Weights of a small mixture-of-experts language model, trained from scratch on English Wikipedia: 20 layers, a softmax router.
Below are experts of layer 12 (counted from 0) of a mixture-of-experts language model. Rows are named up (a neuron's input weights, with its number), down (a neuron's output weights, with its number) and show model dimensions 160-319. Each number is 128 + 32 x the weight over its row's rms, rounded and kept within 0 to 255.
Before each expert's rows: "comes before" lists some tokens at least twice as common just after its tokens as in all text; "gets" lists some tokens that make up at least twice as much of what it gets as of all text. This comes from a sample of Wikipedia text that the model never trained on. Tokens count by the router's weight.

# expert 24
comes before: "9", ":", "0", "1", "8", " of"
gets: "1", "-", "9", "8", " name", "ly"
up0 [ 67 174  62 172 148 109  78 115 136 124 139 120 110 104  76 114 161 161 141 121  99  81 125  98 115 165 176 103 118 129 133 119 117 149 159 134 121 136 115 160 149 170 127 148 103 176 150 124 194 119 137 107 154 118 133 122 149 110 157 161 117 180  98  99 144 142 101  87 123 131 120 173 114 132 160 147 157 151 170  90 148 126 108  76 138 121  55  77  35 170  73 162 102 174 104 174 114 159 140 188 123  80 169  85 111 119 121 116  93 141 115 140 158 149 121  89 129 126  84 177 102 147 173 123  92 184 112 148 157 150 149 116 144  95 125 125 139 109 144 149 143  78 110 117 164 130 134 129 125 103  95 153 116  82 161 148 116 217 103 185]
down0 [ 89 147  86  96 160 126 175 113 199 148 100  77 159 122 113 104 145 120 187 145 107  91 231 156  94 133  71 115 117 125 116 109  99 132 100 146 136 129 228 153  90 107 111 153 136 104  69 124 185 136 106 162 156 154 116 125 123 123 126 131 111 115 121 113 184  92  96 129 165 127 134  77 116 216  92 168 118 139 138 118 149  83 119 129  90 123 124 120 180 153 116 147 172 102 120 170  83 126  88 151 138 142  67 139 156 157 148 108 117 192 120  62 148  74 129 119 114 114 118 138 158 139 120 114 112  42 126 139 121 140 145 126 139 104  71  56 135 112 124 125 108  91 104  79 155 157 172 124 152 136  73  87  71 104  71 141  88 141  83 153]

# expert 6
comes before: "0", "1", "9", "5", "6", "7"
gets: "2", "0", "1", "9", "–", " This"
up0 [108 128 142 100  81 101 155 146  98 113 119 109  82 137 159 121 139 106 105 111 162 124  95 119 125 182 159 105 133 127 120 165 129 117 145 173 166 113  92  88 100 119 138 119 103 153  76  89 116  92  89 142 163 171  59 100 113  94 173 185 138 124 128 127 115  90 173  30 151 170 143 117 170 104 138 101 165 154  77 150 124 135 111 122  33 174 161 128 168 116 102 158 116 150 118 132 118 104 103  97 115  67  76  77 159 159 125 149 104 143 127  69  87 133  88 118 105  84 174 116 113 176 128 130 122  60 109  96 114 135 137  99  71 137 113  92 147 157 141 109 163 106 137 163 118 149 171 201 107 134 130 121  75 132 148 128  99 111  78  80]
down0 [142  76 103 157 109 125 102 107 101 158  73 105  84 125 128 140  71  87 100  88 157 107 156 128 140 156 122 141  81 117 185 129 127  80 120 169  96 148 181 180 181 161  93 113 150 137 124  85 118 203 113  77  87 103  57 132 136 127 141 140 141 120  92 106  82 114 162 121  81  97 124 138 144 123 157 115 140 134 154 101 162  77  67 145 118 124 113  90  97 125 103  66 150 211 123 115 149  97 185 128 115  98  73 154 169 144 153 142 140 160 133 199 181 138 138 175 111 153 200 150 117 148 149 150 141 134 103 105 148 176 179 100 136 121 154 124 114 128 168  82 195 114 144 150  89  93 118 164 122  58 123  88  65 112 143 136 103 102  22 159]

# expert 26
comes before: "1", "9", "8", "7", " •", " Born"
gets: "-", " in", " ", "1", "|", " In"
up0 [138 100 145 128 153 130  91 101 139 151 135 154 115 126  74 123 130 143 168 138 149 130 151  73 100  72 107  73 169 108 112 126  79 101 119 119 137  91 130 153 185 129 118  72 132 144 118 136 170 152 144 123  89 105  68 162 171 120 158 133  83 127 185  86 136 134 123 141 111 143 190  90 117 139 141 111 108  82  92 133 153 139 133 137 147 100 133 126 134  71 133 124 169 185 118 151  82 133  71 101  98 115  84 120 138 175 124  72 104 106 158 104 153 146 132  87 184 179 144  97 182 159  76 113 129 128 143 111 116 152 158 106 141  82 127  91 110  88  70  44 117 116 109  92 115 126 150  80 125 149 172 111 179 180 174 161 171 154 120 112]
down0 [ 92  83 107 117 112 156 130 173 109 105  97  99 122 142 100 138 104 109 121 116 103 136 129 126  44 126 119 194 115 103  49 118 151  75 106 171 172  68 126 104 165 206  98 104 111 118 133 165 142  98 153  85 147 122  89 143 114 109 170  68  95 161 141 166  85 163 135 133  90  89  90 163 165  87  96 158  70 146 135 109  96 120 159 176 157  87 121 139 173 140 124  76 117 140 156 205 119  58 132  75 117 156 110 139 125  75 149 161 143 112 107 121 174  59 109  99  82 119 146  90 173 138  86 121 123  90 187 114  88 135 143 187 103 182  90 110 164  99 155 135 176 150  98  91 118 130 129 155 132 157 159 190  88 120 114  91 150  98 102 120]

# expert 14
comes before: "2", "s", " of", "1", "ed", "3"
gets: " ", "–", " as", " set", " line", " head"
up0 [ 83 131 138 104 131  93 185 134 150 185  91 132  88 122 143 100 150 120 110 107 123 132 126  90 134 118 118 134  84  75 147  57 113  65 113 120 146 157 162 102  90 162  85 142 131 215  93 131 143 146 139 145 133 108 117 125 148 106  38 138  51 213 108 135 101 178 109 120 104 119 152 167 118 197 184 109 140 175  92 119 118  79 149 107 129 106 127 160 149  99  98 190 151 110 160 164 112 124  97  40  73 134 165 191 110 107  42 127 142 148 110  26 140  63 171 131 120 121 101 189 154 132 120 149 143 113  94 121 148 144 124 160 102 108  84 167 140  99 131  86 107 131  92  82 161 154 128 132 129 123 173 109 173 131 132 108 180 108  80 133]
down0 [157  93  21 159 114 187 105 119 135 114 110  75 158  60 132 155  73 149  79 141 123 112 120 146  94 158 158 130 148 172 141 117 164 132 133 110 159 124 133 107 178  99  80 133 167  79 179 200 122 126 115 106 194 175 140 145 119  90 115 146 108 172 159 106 146 103 105 107 135  92  99 137 167 103  99 146  87 136 134  84 106 116 135 116 185 112 124 144 142 147  82 114 122 187  91 130 124 108 156 136 156  62 105 142 166  87 141 102  65 189 109 137 118 185  48 102 185 159  51 144  86 127 172  86 119 161 147 136  93 123 134 165 147 107 123  92 152 144  30  58  71 133  81 101 115 122  97 141 168 172 117 138 167 112 125 173 107 104 128 140]

# expert 22
comes before: ",", ".", " of", " and", " (", " in"
gets: "s", "ia", "ta", "ation", "ra", "na"
up0 [131 115 117 153 135 150  89  88  88 125 181 180 152 182  86  55 107 165 138  69 135  89 108 124 123 166 112 133 137  84  81 138  87 123 136  89  80 137 143 102 176 131 121 126 150 160 199  93 144 101 129 183 143 135 191 152 152 129 133  80 133 168 106 162  70 184 142 163 197  79 120 166 115 134 164 113 105 110 149 118 154 124 150 128 153 148 115 131 146 127 141 135 142 135  79 170 177 112 143 135 137  70 210 135 108 157 193 121 105  45 101 107 115 146 102 109 117 112 130 173 126 140 120 124 138 165 194  80 155 146 138 125  98 126 164 142 135 160 138 174 211 132  96 193 159 196  81 102 146  98 115 146 123 102 145 128  66 123 124 128]
down0 [122 162 119 146 142 140 148 133 159 115 120  95 134 104 123 147 140 137 126 126 145 123 124 143 131 133 129 161 102  94 101 107 113 171 131 128 201 135 172 147 139 121 139  91 155  66 159 145 162 172 142 165 158  96 135  83 106 103 152 117 103 117 165 131 161  78 140 152 148 116 123  71 132  98 189 127 136 156 135 102 124 199 100  57 131 141 176 161 141 198 166 115 169  67 169 125 145 159 138 148  92 141 151 100 140 133  81 159 154 158 140  85 122 126  96 167 127 115 108 101 151 141 140 143 120 181 190  91  90 185 124  69  66 148  91 131  75 141 131 101  64 137 134 118  97 161 117 125 130  98 156 103 106 171 146  82 152 124 113 120]

# expert 12
comes before: "0", "9", "1", "8", "7", "5"
gets: " ", "9", "1", "8", "0", "5"
up0 [150  75 109 122 176 169 153  79 159 149 135 107 117 133 112 177 138 141 152 159 142 161 130 144 124 122 133  85 186 137 179 135 117 114 162 116  96 157 182 129 141 129 102 110  94  98 105 133 163 175 162 149  33 141 118 118 115 136  67 115  59 154  82 157  86 135 205 130 134 141 146 110 119 138 167 156 124 120 116 142 115 194 133 138 143 156 141 119 175 147 139 153 158 147 140 162  45 153  74 104  92 109 147  65 123  94 146 122 110 156 124 107 135 121 181 121 107 156 138 109  98 166 110 112  95 157 106 120 129 107 123 152  82 112 114  87 127 129 148 110 149 112 100  99 150 172 224 214 134 107  96  59  61 215  41 116 131 141 134 105]
down0 [ 83 132 161 133 149 130  57 132 170 145 108 147 193  85 181 143 121 162 110 134 146 115 134 146 146 124 134 142 124 130 138  88 120 148  72 107 136 137 122 151 116 112 205 117 123 141 137 110 138 146 138 134 107 151 117  99 109 155 145 103 191 130  90 128 119 126 131 105  99  87  96  65 154 132 134 153  59 173 178 164 173 118 202  78  85  46 186 130 116  88  98 154 137 101 138 113 145  79  85 172 123 119 122 152  59 145 154 133 145  83 116 114  96 133 130 124  74 147  63 124 171 157  63 130  74 206  76  87 130 112 169 164 152 129  55 100 108  56  99 182  71 131  90  79 120 137 131 177 184  94 117 144  95 116 197 190 163 163 180 142]